Weights of a small mixture-of-experts language model, trained from scratch on English Wikipedia.
Size: 10 layers, width 256, vocabulary 4096, 73.5M parameters.
Training: a variant of SOAP for the experts, 1017M tokens, 4003 steps.
Below are experts of layer 6 (counted from 0) of a mixture-of-experts language model. Rows are named router (the router's row for the expert) and show model dimensions 0-255. Each number is 200 + 20 x the weight over its row's rms, rounded and kept within 0 to 999.
After each expert's rows: a language model's description of what the expert responds to. This comes from a sample of Wikipedia text that the model never trained on.

# expert 56
router,206,223,156,186,182,216,230,220,174,161,180,228,176,175,163,227,222,175,188,217,241,215,207,253,182,163,181,182,184,166,229,224,223,184,160,208,167,195,185,190,200,208,172,196,163,170,195,220,209,223,197,190,192,183,194,174,209,175,213,214,208,211,218,218,230,221,207,177,177,229,195,193,188,213,196,224,222,194,205,195,234,184,184,195,219,185,194,221,188,190,196,188,226,199,197,225,209,210,192,216,213,209,228,195,178,211,161,176,210,184,202,220,193,178,218,176,218,230,176,186,226,180,180,195,182,203,201,215,215,173,208,171,222,225,212,223,203,201,220,186,211,168,183,176,200,191,202,213,174,203,201,194,196,199,205,218,222,224,192,191,211,220,216,219,237,220,192,184,184,222,203,176,209,184,211,184,184,187,197,151,233,180,183,184,229,183,209,219,195,181,194,201,187,199,186,209,220,217,188,197,182,198,196,222,206,179,174,188,213,205,219,204,195,235,203,190,221,215,173,215,172,194,229,188,174,207,237,219,177,226,208,227,200,224,183,225,231,242,186,222,220,177,164,214,171,184,222,248,222,219,229,219,224,196,204,183
What it handles: Inner fragments of Indian and other non-English names and rare words, plus digits inside table numbers, e.g. Hiranyak(sh)a, Man(av), Head(quar)ters.

# expert 14
router,208,218,161,167,178,210,223,221,180,177,174,226,178,170,161,212,224,173,175,214,237,205,198,241,190,169,179,185,184,170,239,223,244,193,162,198,161,213,188,178,192,216,165,191,180,171,200,216,227,219,208,185,196,193,198,178,200,182,210,216,216,202,213,229,237,215,210,177,187,240,185,187,174,205,187,220,231,189,216,181,228,181,197,186,222,190,193,217,184,190,183,192,231,195,191,217,212,220,195,216,215,212,225,213,177,217,165,179,209,178,205,224,191,183,221,178,215,214,180,186,210,169,182,203,183,194,211,218,220,184,192,184,219,225,220,225,196,211,208,179,208,172,173,186,206,181,200,223,170,196,211,198,198,216,188,216,204,218,191,178,209,210,232,224,239,218,188,178,186,222,200,177,192,202,214,185,181,184,196,173,216,174,177,182,220,180,212,216,195,189,209,194,199,206,186,202,223,217,188,205,180,204,194,230,197,197,172,183,196,210,225,203,205,224,226,191,223,222,177,212,183,203,241,190,187,207,224,221,194,244,214,232,221,219,181,226,225,239,200,245,217,186,182,219,178,178,232,248,221,219,221,217,208,206,192,172
What it handles: Closing parentheses, quotes and section-heading equals signs ending a bracket or title, e.g. "(1947)", "== See also ==", table divider rows.

# expert 5
router,208,219,146,170,160,213,213,217,176,171,170,221,169,171,162,219,221,167,173,217,239,206,204,251,172,165,179,178,189,165,225,222,235,197,165,193,172,199,180,175,195,215,175,193,167,175,201,221,202,228,194,193,194,187,183,182,197,176,214,214,216,204,215,221,237,218,199,173,179,228,181,193,173,200,197,219,225,211,203,180,226,187,191,168,211,181,195,219,191,177,185,200,237,192,194,218,204,215,201,222,213,223,232,196,179,217,159,187,205,186,202,211,195,188,223,183,224,217,183,178,214,179,181,193,192,188,183,211,219,188,211,182,218,235,220,222,192,205,217,182,209,171,180,184,209,190,200,226,180,192,220,196,195,218,198,215,210,229,194,182,217,200,213,233,226,229,190,182,182,224,202,181,200,197,231,194,195,192,198,170,215,183,188,189,217,184,210,217,186,178,223,208,190,192,189,201,220,220,185,187,186,186,191,232,190,187,179,184,205,217,222,198,186,227,218,197,206,211,173,214,178,192,239,200,176,204,246,217,184,218,215,231,215,208,183,221,227,220,200,254,213,188,167,220,183,182,211,246,213,225,223,221,219,191,200,185
What it handles: Unit abbreviations and month names in measurements, dates and tables, such as km, mi, ft, kg, UTC, October, June.

# expert 58
router,250,220,155,175,148,201,241,220,195,186,181,220,182,180,185,201,216,172,163,248,230,197,209,267,163,168,186,196,164,194,229,213,219,184,155,231,188,184,191,201,201,189,202,165,149,198,192,209,221,198,217,180,176,174,198,197,200,190,220,200,222,204,195,238,222,196,197,188,156,220,199,188,184,194,189,217,206,223,210,188,210,166,172,217,200,193,178,211,198,196,210,191,215,211,205,238,193,208,202,206,196,214,223,213,193,196,191,200,191,186,195,215,193,210,209,180,216,201,178,157,192,194,175,177,196,194,182,213,208,188,191,189,215,229,223,211,180,235,232,171,207,185,164,179,182,219,189,231,187,201,195,181,195,237,193,208,197,207,200,209,226,218,221,192,215,209,186,174,199,249,194,181,190,206,231,191,190,198,235,152,214,179,178,176,225,194,194,215,214,200,214,201,202,204,163,191,210,205,167,198,197,188,198,221,189,196,187,174,200,218,214,203,173,206,206,181,206,190,171,233,177,230,217,190,198,209,217,202,191,226,215,240,220,201,186,209,233,213,203,227,231,191,185,217,198,204,207,228,207,199,206,203,246,203,203,175
What it handles: First pieces of common nouns or verbs after articles or possessives, like art, design, form, act(ing), manag(ement), vict(ory).

# expert 60
router,199,227,144,178,187,170,234,214,180,185,177,209,201,183,165,208,230,181,175,224,228,209,187,217,176,203,191,199,143,173,240,214,196,178,207,183,177,227,176,202,202,207,205,182,203,206,193,211,189,206,233,198,192,168,188,156,168,184,231,204,215,211,183,206,189,197,214,207,190,212,211,178,187,197,200,203,209,186,254,206,201,217,202,195,219,198,225,231,192,176,226,200,187,171,230,180,195,209,224,194,200,212,203,226,191,202,196,159,191,218,204,192,170,190,233,161,218,219,194,206,236,209,172,238,159,208,198,207,212,187,210,184,214,211,216,211,198,191,227,172,192,194,178,189,222,189,206,230,186,198,190,170,185,221,184,201,215,238,187,171,205,204,243,203,217,238,192,175,184,201,175,166,207,205,220,206,214,204,219,164,187,214,170,183,231,188,223,206,179,212,187,219,190,183,165,210,224,232,179,199,178,162,199,222,182,184,191,172,191,229,220,192,193,208,204,217,185,204,192,213,217,212,197,200,163,196,207,202,204,227,222,246,223,232,187,199,232,217,191,207,226,178,183,222,179,196,197,237,208,212,213,210,230,226,226,207
What it handles: Field labels and section headings in infoboxes and lists, before a colon or ==, such as Born, Team, Reach, History.

# expert 57
router,226,218,198,200,203,235,181,216,172,155,191,257,162,170,170,209,209,188,192,227,229,191,184,216,179,169,162,189,200,178,221,208,198,167,174,184,203,199,165,189,204,200,169,179,211,176,216,201,236,205,206,197,204,207,195,193,221,202,212,243,202,197,223,204,210,226,219,182,199,216,163,190,183,228,198,205,241,202,212,217,231,196,198,185,222,218,205,220,161,163,241,163,230,184,190,194,240,228,217,219,216,209,208,201,180,198,179,167,211,206,217,210,170,192,203,161,208,194,209,170,223,194,200,210,166,189,200,202,217,184,204,177,207,227,211,206,180,204,207,205,217,181,198,172,218,204,210,179,194,195,215,193,235,202,204,214,201,237,173,179,213,216,207,231,272,213,211,198,189,231,214,190,184,185,199,168,171,186,199,148,224,188,191,206,201,200,234,217,216,169,217,203,190,217,179,196,200,205,188,231,179,197,199,196,220,193,195,209,207,200,213,187,190,235,213,218,194,210,193,210,209,217,203,190,197,208,222,224,183,203,199,209,218,217,185,219,210,199,201,207,208,193,195,195,173,172,223,203,259,242,241,219,217,208,224,195
What it handles: Middle word pieces of foreign surnames in sports results and credit lists, e.g. Bagnis, Carabelli, Dijkman, Finkielkraut.

# expert 43
router,202,208,171,151,199,221,194,217,159,186,193,219,193,170,165,191,203,190,175,266,212,176,203,211,167,182,184,204,177,180,216,211,208,172,179,221,190,190,173,199,180,195,204,175,177,190,174,209,207,202,189,169,201,208,216,195,188,199,198,216,212,200,209,227,184,187,197,192,181,215,209,211,180,202,213,227,206,210,211,183,197,183,167,189,215,214,196,226,198,186,227,192,213,194,201,210,214,215,197,202,201,231,213,210,183,208,198,174,208,185,246,209,186,191,214,176,231,231,219,200,231,138,174,209,178,215,198,240,231,219,206,171,216,227,205,195,200,236,237,193,205,187,180,161,216,190,185,184,176,170,194,163,190,220,197,189,217,209,140,178,200,218,206,189,199,219,156,197,200,219,198,169,183,167,202,206,201,208,233,165,205,177,192,169,205,197,196,214,217,198,205,216,192,181,202,192,204,214,131,184,188,190,170,204,188,209,197,177,202,230,216,212,197,223,211,196,228,194,134,235,181,212,226,189,197,220,242,210,198,213,187,234,189,202,184,222,201,211,217,226,213,190,181,243,198,208,195,212,219,202,206,204,207,207,207,195
What it handles: Short letter pieces right after a word's first letters, forming stems such as c-at-alyzes and ch-all-enges, plus adjectives like red, low, short.

# expert 54
router,186,213,160,181,193,211,207,218,192,200,179,224,179,184,148,194,212,171,176,218,231,221,199,244,200,176,168,189,158,157,215,227,215,182,181,190,190,199,177,203,178,237,185,183,172,184,187,233,218,206,210,175,210,196,177,190,194,184,205,229,206,207,218,206,213,217,197,167,171,212,194,192,199,200,174,203,212,211,213,181,222,186,187,169,207,183,202,217,193,171,198,218,229,201,183,214,211,220,191,203,215,222,199,224,161,195,178,173,190,173,192,205,172,194,235,178,210,245,193,198,243,191,197,202,179,205,186,211,218,181,224,174,208,244,206,217,182,193,237,187,209,163,191,191,213,176,188,228,162,206,215,201,169,214,186,200,202,220,182,201,196,218,215,200,236,224,197,206,188,214,205,170,202,223,205,180,187,199,186,172,215,213,187,184,223,185,199,209,185,190,215,219,175,193,174,171,213,217,185,198,190,172,195,215,193,182,168,167,215,202,235,223,205,240,215,191,194,218,181,208,183,185,232,189,182,207,246,206,193,221,208,232,228,213,198,217,221,227,201,228,213,163,186,214,184,181,228,243,230,211,249,211,208,179,178,186
What it handles: First letters or pieces of words right after a parenthesis, bracket, quote or line break, including accented and Cyrillic letters.

# expert 21
router,211,210,160,180,190,215,227,234,174,167,162,230,176,174,174,201,210,175,181,207,234,215,202,236,166,178,184,193,194,176,224,239,222,196,170,218,177,203,176,193,181,215,188,182,176,155,210,233,219,205,206,178,225,204,200,190,214,167,206,204,206,192,211,221,239,212,200,163,189,196,194,196,174,201,211,186,213,188,196,168,226,172,184,150,207,206,184,226,202,176,198,211,214,200,185,235,215,223,201,206,204,222,214,214,179,216,188,161,201,165,210,201,204,185,208,180,204,212,191,173,214,168,206,187,164,200,197,204,208,162,184,177,239,208,230,222,194,211,220,190,217,150,195,166,217,183,183,202,191,206,241,186,187,219,187,205,221,223,199,213,222,206,201,188,229,204,209,194,199,230,202,187,189,192,222,177,183,177,204,175,218,178,181,187,215,186,214,227,169,159,191,224,201,227,192,223,207,198,181,201,196,180,194,225,214,200,173,193,195,192,201,207,184,209,239,196,215,208,180,189,189,197,205,194,194,205,188,226,178,204,205,217,229,238,203,211,200,233,170,239,227,175,187,201,170,178,201,217,242,243,226,222,205,201,173,192
What it handles: Vowels, accented letters and pieces inside German, French, Romanian and Czech words and names, e.g. unser, für, des, zaměstnanců.

# expert 32
router,224,222,164,173,173,209,219,211,173,168,180,218,180,167,156,212,219,171,182,218,236,205,200,244,188,178,189,181,186,169,225,229,231,193,179,206,176,204,184,179,183,216,177,193,168,174,205,222,217,223,208,173,195,188,184,186,204,182,212,224,208,207,214,233,226,213,205,169,185,223,173,190,179,201,191,215,224,192,208,187,232,186,191,199,211,186,189,220,183,188,185,198,224,200,204,225,200,226,188,221,220,218,222,207,181,216,159,170,206,177,208,211,194,178,222,179,215,228,166,177,200,182,197,201,176,192,192,213,223,164,197,175,213,232,218,224,202,205,223,176,221,170,179,187,203,187,200,228,175,187,215,186,195,210,188,221,215,221,192,185,210,206,218,221,231,222,192,177,180,218,208,180,207,194,221,189,180,176,197,165,230,180,171,190,225,181,216,215,191,183,210,207,179,210,175,200,223,212,180,200,179,191,210,228,176,195,168,190,192,197,230,205,183,232,223,203,213,221,172,215,172,202,230,190,162,203,244,216,187,227,214,230,204,226,186,225,213,227,196,227,213,189,175,213,194,176,213,257,215,224,221,228,231,194,202,183
What it handles: First capital piece of proper nouns and titles, often club or place names after an abbreviation, e.g. Le(ipzig), Gr(ödig), Ch(airman), Al(mohads).

# expert 22
router,206,222,154,180,169,206,213,219,176,180,176,219,175,173,162,224,220,162,183,220,232,202,216,255,198,177,185,195,190,163,220,221,235,187,168,196,174,209,183,187,194,223,177,194,157,162,195,222,218,225,212,189,199,192,187,175,203,170,212,213,218,199,213,236,235,214,205,160,167,227,177,190,183,219,187,221,230,190,218,181,224,184,202,172,222,196,199,222,190,176,194,197,229,196,202,221,215,215,198,217,226,208,217,201,182,212,170,184,204,179,193,211,192,181,216,176,210,235,170,167,212,177,184,202,179,198,190,215,220,184,209,171,223,236,206,229,191,209,220,174,217,170,185,180,203,184,204,215,179,193,211,189,207,215,195,225,206,235,197,184,217,207,221,215,231,216,189,174,183,218,189,181,203,207,199,188,185,191,211,162,221,184,189,186,216,184,206,221,200,178,214,212,184,202,183,195,223,202,181,193,180,184,181,231,193,183,178,177,200,206,230,207,194,228,217,186,203,208,175,219,177,209,242,184,181,220,237,217,184,222,203,222,208,220,180,230,223,237,201,220,216,188,176,216,180,193,214,243,212,229,223,226,219,200,206,173
What it handles: Capitalized sentence-starting words and prepositions such as There, In, On, When, According, plus a few mid-word pieces like Along.

# expert 23
router,218,221,151,182,183,205,212,223,177,182,174,216,169,167,162,209,217,173,185,219,235,217,207,242,181,168,179,194,178,165,233,230,231,192,170,191,173,205,186,181,190,222,167,181,169,167,196,223,214,226,214,171,184,190,188,171,210,171,216,217,208,194,207,235,234,218,205,178,182,239,187,201,186,203,193,216,213,195,219,184,227,196,189,188,210,194,188,224,192,183,189,180,237,198,183,215,214,216,199,218,228,212,224,197,183,213,169,167,205,182,200,207,191,185,214,182,208,223,190,168,210,171,167,210,183,201,214,211,227,182,205,175,220,228,207,224,195,213,218,169,213,171,187,182,191,197,203,235,165,201,210,191,196,209,191,221,200,216,194,192,217,212,220,207,239,219,187,179,185,221,197,177,201,186,207,195,187,189,200,164,217,175,169,199,218,185,210,221,197,172,220,198,192,201,178,198,208,208,183,196,187,205,186,234,207,196,176,176,202,208,231,214,188,233,215,190,208,210,190,213,167,195,237,186,181,206,248,216,169,214,202,232,208,216,179,231,212,236,202,233,206,182,162,231,179,182,219,232,221,222,220,214,221,204,194,168
What it handles: Capitalized prepositions opening a sentence or paragraph, such as In, On, At, During, After, often before a year, plus dashes in election tables.

# expert 33
router,237,204,169,149,196,196,237,205,169,179,182,220,200,190,194,193,227,161,174,234,245,218,205,260,148,181,213,182,184,179,207,223,211,185,203,228,166,221,196,196,196,196,209,195,170,174,179,212,220,221,213,191,175,167,199,188,200,194,219,222,218,200,197,244,213,174,220,200,152,207,211,176,165,183,195,230,209,188,227,210,222,195,191,190,209,173,190,204,201,208,195,218,193,197,205,196,210,208,200,211,197,225,201,201,199,219,206,155,233,194,203,231,177,164,211,182,204,211,165,192,190,183,213,213,171,219,190,197,214,200,189,179,201,221,213,202,164,189,215,192,228,191,187,209,181,190,190,226,192,192,201,175,195,182,210,224,217,219,190,209,207,201,206,198,200,202,194,169,191,214,212,173,188,195,223,182,191,182,201,193,253,196,174,163,224,158,237,211,185,200,207,216,171,188,184,198,201,211,196,168,195,198,217,217,176,197,164,196,196,216,222,218,175,208,223,199,225,215,186,226,215,197,196,201,172,256,213,212,170,214,186,228,227,220,175,217,199,206,181,240,217,199,204,243,188,206,239,211,218,200,213,205,224,224,219,204
What it handles: First word pieces of capitalized place, nationality and institution names after the or of, such as Ind(o-Pacific), Tur(onian), Aust(ria), New.

# expert 27
router,211,214,156,171,176,210,231,217,185,169,171,228,174,165,162,219,217,170,175,212,240,209,204,245,186,173,186,168,191,168,233,223,228,193,167,208,160,206,179,180,183,223,168,187,177,163,203,222,220,224,208,179,193,196,186,179,206,181,219,217,207,212,215,227,224,215,213,168,177,235,182,193,184,199,190,232,222,198,213,194,228,184,187,194,213,194,181,221,185,184,184,183,234,199,197,216,216,220,192,203,219,215,230,205,178,219,164,176,202,180,192,222,190,181,228,180,213,231,178,180,211,174,196,214,191,196,202,218,225,180,203,180,223,229,216,214,194,208,226,181,204,165,191,183,197,192,205,235,173,196,212,193,193,195,194,219,204,220,192,184,212,208,222,220,236,219,189,174,189,229,191,180,205,179,208,188,187,187,197,171,219,200,161,195,224,174,208,218,203,167,210,207,180,196,179,195,223,218,179,187,190,194,206,230,197,184,170,182,200,219,219,202,184,232,209,188,197,213,178,215,181,201,241,194,180,191,235,221,184,233,209,228,212,230,193,225,221,226,199,224,214,183,172,213,179,178,216,237,221,221,216,215,220,202,200,175
What it handles: Dashes, closing brackets, braces, percent signs and final digits in score tables, sports records and LaTeX formulas, e.g. 22 – Bolden, 110.80.

# expert 9
router,208,220,172,179,163,207,202,218,192,196,200,223,151,182,205,224,202,177,164,225,248,169,215,225,168,174,176,208,207,173,260,226,224,197,157,211,194,215,183,151,198,218,181,193,196,161,191,227,211,237,190,188,195,185,173,169,197,193,221,213,217,203,194,222,221,228,214,169,191,233,193,183,177,221,215,204,229,208,221,197,238,195,179,191,214,193,201,223,184,190,210,199,234,178,183,201,218,220,193,204,210,207,228,195,177,206,160,167,200,189,206,210,166,188,222,204,213,225,180,204,213,179,188,195,174,202,212,204,235,189,205,189,230,220,211,242,191,207,235,169,200,161,168,196,195,192,194,207,181,184,212,176,193,212,203,233,204,226,200,191,216,211,206,219,239,232,193,209,169,216,205,180,204,197,205,193,173,190,191,169,230,194,187,176,223,187,205,199,186,175,189,218,189,203,171,199,208,209,182,217,191,184,195,240,203,177,183,185,189,200,227,203,182,219,221,193,208,219,176,212,164,195,237,203,171,211,239,218,185,216,207,233,205,208,181,215,213,218,206,222,209,162,171,211,184,198,217,228,220,210,215,216,227,203,195,200
What it handles: Raw bytes of non-Latin scripts such as Thai and Hebrew, section-heading equals signs like ==Death==, and odd mid-word fragments in names and years.

# expert 50
router,236,207,195,181,206,217,194,211,142,179,163,221,196,192,185,206,201,184,178,236,242,212,195,214,168,174,206,181,178,165,203,200,213,180,158,223,184,200,180,190,191,224,200,195,206,185,173,213,226,193,191,181,174,196,185,196,209,216,227,262,204,198,213,215,201,215,201,203,193,208,185,203,173,202,195,228,193,183,215,204,227,201,176,218,222,214,204,244,191,183,241,219,210,185,203,200,228,220,225,212,197,234,194,195,163,202,207,163,217,187,225,225,153,166,209,168,203,200,209,184,209,189,182,223,165,204,194,225,254,204,212,178,213,241,218,214,177,220,209,196,206,208,213,185,205,203,181,185,196,183,236,167,211,199,202,227,209,219,172,190,185,210,202,193,225,220,154,189,178,199,209,179,195,186,184,186,171,196,190,179,227,185,189,190,192,197,206,217,212,199,198,200,175,216,176,208,206,226,184,196,186,182,226,211,201,204,209,173,225,253,211,186,175,247,211,215,209,198,186,206,212,211,221,204,204,233,234,223,163,212,183,202,207,209,166,223,206,192,178,190,231,194,215,201,167,159,200,189,229,215,234,220,212,201,221,188
What it handles: Second piece of foreign proper names right after a capital initial, especially Arabic, Turkic and European places, e.g. G(ab)ala, L(at)akia, H(ung)ary.

# expert 20
router,198,222,157,168,181,200,221,211,172,167,186,227,181,182,169,215,225,177,173,208,229,214,188,243,193,183,194,196,188,167,233,233,223,191,170,205,167,194,171,184,190,220,155,183,164,175,195,223,215,217,199,186,198,196,185,186,205,183,221,207,219,199,201,216,235,222,216,169,168,228,184,182,196,204,187,217,224,188,213,190,230,176,192,183,221,169,187,226,189,183,182,181,232,197,194,225,217,226,195,217,212,217,221,199,181,226,167,178,212,180,200,209,180,179,212,178,215,227,166,178,231,169,169,201,180,203,201,213,227,164,207,178,221,225,218,222,199,211,228,180,211,176,181,177,193,191,203,214,187,192,216,188,201,199,199,227,203,226,195,199,211,213,224,228,237,217,176,175,182,221,197,187,194,205,223,182,184,186,207,156,217,181,182,195,232,179,202,219,194,172,209,207,190,193,178,197,210,209,182,198,186,175,185,232,204,198,179,187,201,202,224,201,178,209,213,208,218,220,173,221,173,208,227,184,178,199,239,220,175,221,203,231,204,232,188,229,225,227,206,224,218,178,170,212,183,192,216,237,216,221,224,221,230,197,187,184
What it handles: Word-final or middle pieces of proper names and titles, plus stray encoding bytes near coordinates, e.g. Air(port), L(IN)EAR, Second(ary), batt(al)ion.

# expert 25
router,219,205,171,188,187,195,202,218,192,177,189,242,169,176,170,222,215,186,192,208,222,219,200,234,185,168,196,177,174,169,227,218,242,178,182,186,165,192,193,168,207,197,202,192,173,206,220,220,201,211,204,168,212,200,216,190,186,180,226,189,214,201,216,238,198,185,200,182,189,215,189,187,209,210,199,218,222,191,215,163,221,200,173,199,197,192,187,203,197,186,213,195,216,202,202,216,227,194,224,213,197,240,223,223,194,215,167,181,221,168,186,232,174,191,218,190,214,219,193,200,187,203,189,167,180,215,202,215,214,197,213,165,199,215,211,232,190,192,198,152,205,193,173,191,187,189,157,236,166,190,215,173,198,229,201,233,178,218,206,178,201,243,204,199,225,201,190,172,196,195,211,194,179,205,209,198,167,180,198,185,248,174,216,207,221,166,196,215,165,179,233,237,176,185,213,213,222,210,184,174,181,211,213,221,211,175,187,214,190,196,217,214,168,215,223,219,204,219,181,215,198,188,228,166,176,208,228,218,190,210,200,217,226,228,192,221,228,200,179,235,224,198,180,211,164,180,244,232,224,194,247,204,219,210,227,196
What it handles: Demonyms, nationality adjectives and country-name pieces, such as British, American, Finn-ish and Hung-arian, and U.S., usually in political or military contexts.

# expert 62
router,197,238,179,203,185,203,233,246,193,195,179,220,171,183,185,208,212,184,173,208,212,204,207,213,170,199,190,195,182,174,240,222,208,204,170,211,197,202,190,173,195,215,186,175,169,198,169,207,184,237,184,200,211,171,195,201,198,228,218,194,215,199,179,219,205,201,210,191,191,208,162,220,207,234,205,193,216,205,226,170,210,174,184,200,220,184,185,224,168,196,240,183,211,183,226,253,222,204,188,226,195,227,240,199,174,218,183,204,196,201,196,236,180,214,233,183,238,213,180,184,198,204,177,203,185,209,219,216,215,200,185,187,217,233,204,188,184,218,197,199,194,196,208,151,219,164,193,215,194,197,190,181,195,218,185,182,212,218,158,172,219,232,217,229,217,215,198,171,178,198,198,188,195,186,221,203,188,172,223,188,208,200,173,177,197,184,198,211,202,199,214,227,182,188,177,200,224,247,157,220,180,200,225,209,218,175,178,193,204,204,230,204,198,223,249,200,238,208,182,219,162,214,195,180,167,206,234,199,184,215,201,205,215,203,197,213,242,237,205,195,250,205,177,204,209,187,201,244,212,205,198,222,206,211,163,171
What it handles: Past-tense verbs, participles and verb endings in narrative prose, e.g. played, released, based, written, and suffixes -ed, -ing completing split verbs.

# expert 49
router,207,216,160,174,167,199,215,216,166,178,186,226,182,167,155,227,208,171,182,217,237,217,211,236,182,166,183,176,193,170,237,224,226,194,168,202,170,215,180,179,200,229,174,187,171,178,193,215,234,225,204,185,185,186,182,181,203,179,216,217,206,207,206,231,230,217,209,178,175,224,184,176,176,204,198,227,215,206,220,186,232,185,184,190,212,188,207,218,186,189,182,194,235,191,207,221,214,214,198,205,216,211,227,205,170,225,171,176,213,188,191,222,201,182,223,172,214,233,177,174,205,182,183,187,183,182,194,218,216,189,208,188,230,225,218,234,190,217,220,179,209,162,174,185,210,185,204,217,169,197,213,184,190,213,199,217,210,212,190,180,215,216,222,228,229,226,193,182,190,221,193,167,195,185,217,183,184,192,195,162,216,176,179,183,221,183,201,216,199,183,213,220,184,187,174,205,214,213,188,205,189,181,204,221,204,195,178,179,198,199,229,215,181,225,199,199,212,224,172,212,174,198,231,183,171,209,237,234,187,237,198,224,219,221,192,221,229,238,204,231,213,193,167,208,190,193,217,234,229,220,228,222,216,199,198,171
What it handles: Ordinal endings after digits, such as 1st, 10th and 3rd, plus Jr, degree signs, coordinate digits, and words like Runner-up, by.

# expert 31
router,211,221,152,178,172,214,221,215,165,177,172,227,177,166,159,212,216,165,186,220,241,213,210,242,181,166,186,176,181,161,222,228,244,194,178,208,172,203,191,178,188,213,173,183,163,162,191,225,211,235,202,186,198,197,191,181,197,179,213,209,211,198,209,236,221,204,204,164,179,232,179,192,184,207,195,226,213,201,203,180,237,186,182,188,213,188,193,222,192,179,196,185,220,199,198,206,212,218,203,210,217,213,224,205,177,216,168,165,220,177,199,210,196,181,219,182,216,231,178,185,214,174,177,199,192,189,206,208,218,175,197,180,214,230,211,223,193,211,226,176,211,168,178,175,204,176,192,223,181,191,202,186,202,223,195,217,213,206,192,192,204,205,217,221,237,226,193,181,180,215,203,172,188,190,212,185,181,183,201,157,218,180,182,185,223,187,211,216,204,177,208,203,188,192,178,199,215,221,183,205,186,184,208,231,201,189,167,182,188,206,226,206,192,227,207,191,213,222,174,213,170,197,238,180,181,211,237,219,185,226,210,227,214,218,188,219,220,228,200,241,216,191,174,203,190,181,212,249,214,223,230,220,225,194,205,169
What it handles: Scattered pieces in tables, lists and award entries: Born, Died, Won, Nominated, 🔨, spaces and digits between pipes, mid-word fragments like met-hod.

# expert 11
router,215,221,163,193,164,206,233,207,180,162,177,209,175,181,167,214,223,185,178,218,234,200,199,243,193,173,188,183,198,176,227,215,227,194,174,206,158,198,186,188,182,218,164,181,163,179,193,195,198,212,202,172,185,178,170,177,199,179,211,218,212,221,222,228,219,191,202,164,160,201,186,202,215,180,193,213,222,192,199,227,212,200,187,195,218,176,187,234,177,206,168,220,219,202,217,250,207,223,192,221,221,204,220,224,170,204,160,185,210,193,219,222,169,189,216,192,213,223,175,203,186,175,179,185,185,207,212,205,223,179,194,190,223,234,199,215,192,211,217,170,209,170,175,170,188,200,194,209,178,198,206,199,192,214,179,236,206,204,174,188,206,235,209,236,220,207,191,191,184,237,179,188,188,188,190,207,180,189,200,172,206,195,199,207,203,190,199,210,180,190,206,205,174,182,170,192,227,221,178,186,189,182,223,243,201,185,180,184,204,202,218,211,190,229,194,209,207,208,176,186,173,195,236,192,190,184,231,230,172,235,209,241,212,217,188,235,192,201,181,222,218,195,159,208,186,186,236,249,207,213,212,216,232,188,205,179
What it handles: Person and role nouns such as President, member, son, bishop, and plural or agent endings like -ers, -ors, -s.

# expert 18
router,213,207,189,182,197,221,232,210,150,177,205,217,172,171,180,198,208,170,182,240,212,234,211,229,189,191,176,172,203,174,217,217,241,166,194,221,197,189,158,177,180,205,202,197,185,190,181,217,221,237,192,189,179,188,198,190,200,169,198,227,200,219,176,196,212,212,211,157,210,200,187,204,180,196,205,204,217,161,204,173,223,169,168,171,206,167,180,205,173,160,223,206,217,168,200,240,206,220,217,225,217,209,224,233,184,201,192,168,189,167,227,213,215,192,207,194,208,194,180,171,213,185,212,203,189,230,181,205,196,202,194,168,216,221,233,223,186,200,223,183,207,167,213,165,216,192,186,189,205,223,229,178,205,216,194,221,204,198,202,191,239,216,222,235,214,212,191,193,193,215,210,179,182,185,187,193,154,174,218,178,216,176,216,183,216,161,196,223,205,180,194,192,171,200,154,202,208,205,206,222,191,219,189,230,174,166,192,169,193,229,208,205,197,201,205,192,217,203,171,203,191,197,204,179,166,220,220,214,171,201,188,248,192,224,190,223,211,205,192,195,206,207,182,223,188,167,196,204,231,194,238,219,211,193,187,167
What it handles: Words and word pieces inside titles of songs, albums and films, often in quotes or tables: Love, You, Blue, Close.

# expert 0
router,210,222,173,182,174,215,236,221,193,157,200,226,185,184,192,221,207,182,179,211,220,215,205,234,195,200,185,198,179,197,219,210,245,197,169,232,183,205,198,205,190,228,163,206,159,202,175,210,201,222,193,145,180,170,166,185,198,185,234,194,203,213,161,207,225,180,250,179,161,226,173,188,194,207,211,223,217,198,219,218,212,198,178,196,203,182,178,243,168,209,231,181,216,202,211,209,186,206,193,209,211,206,259,255,193,204,173,181,180,205,211,189,175,156,245,193,198,205,177,208,194,170,178,222,187,206,184,209,187,181,200,182,252,207,198,188,194,238,198,186,204,182,187,163,185,185,206,215,180,220,208,199,213,190,173,218,218,223,196,200,212,191,228,224,217,213,192,196,190,238,212,191,171,193,217,180,188,186,209,191,202,218,199,206,199,197,210,229,172,185,213,215,195,223,163,194,236,208,175,194,190,191,202,227,163,182,184,198,163,213,204,196,157,211,199,215,202,199,192,223,178,223,197,182,180,186,199,221,207,200,214,224,227,215,174,224,221,214,180,217,215,200,186,207,186,189,225,209,197,215,198,220,225,197,190,189
What it handles: Final nouns or suffixes closing proper names and noun phrases, such as Championship, Council, Convention, Association, player.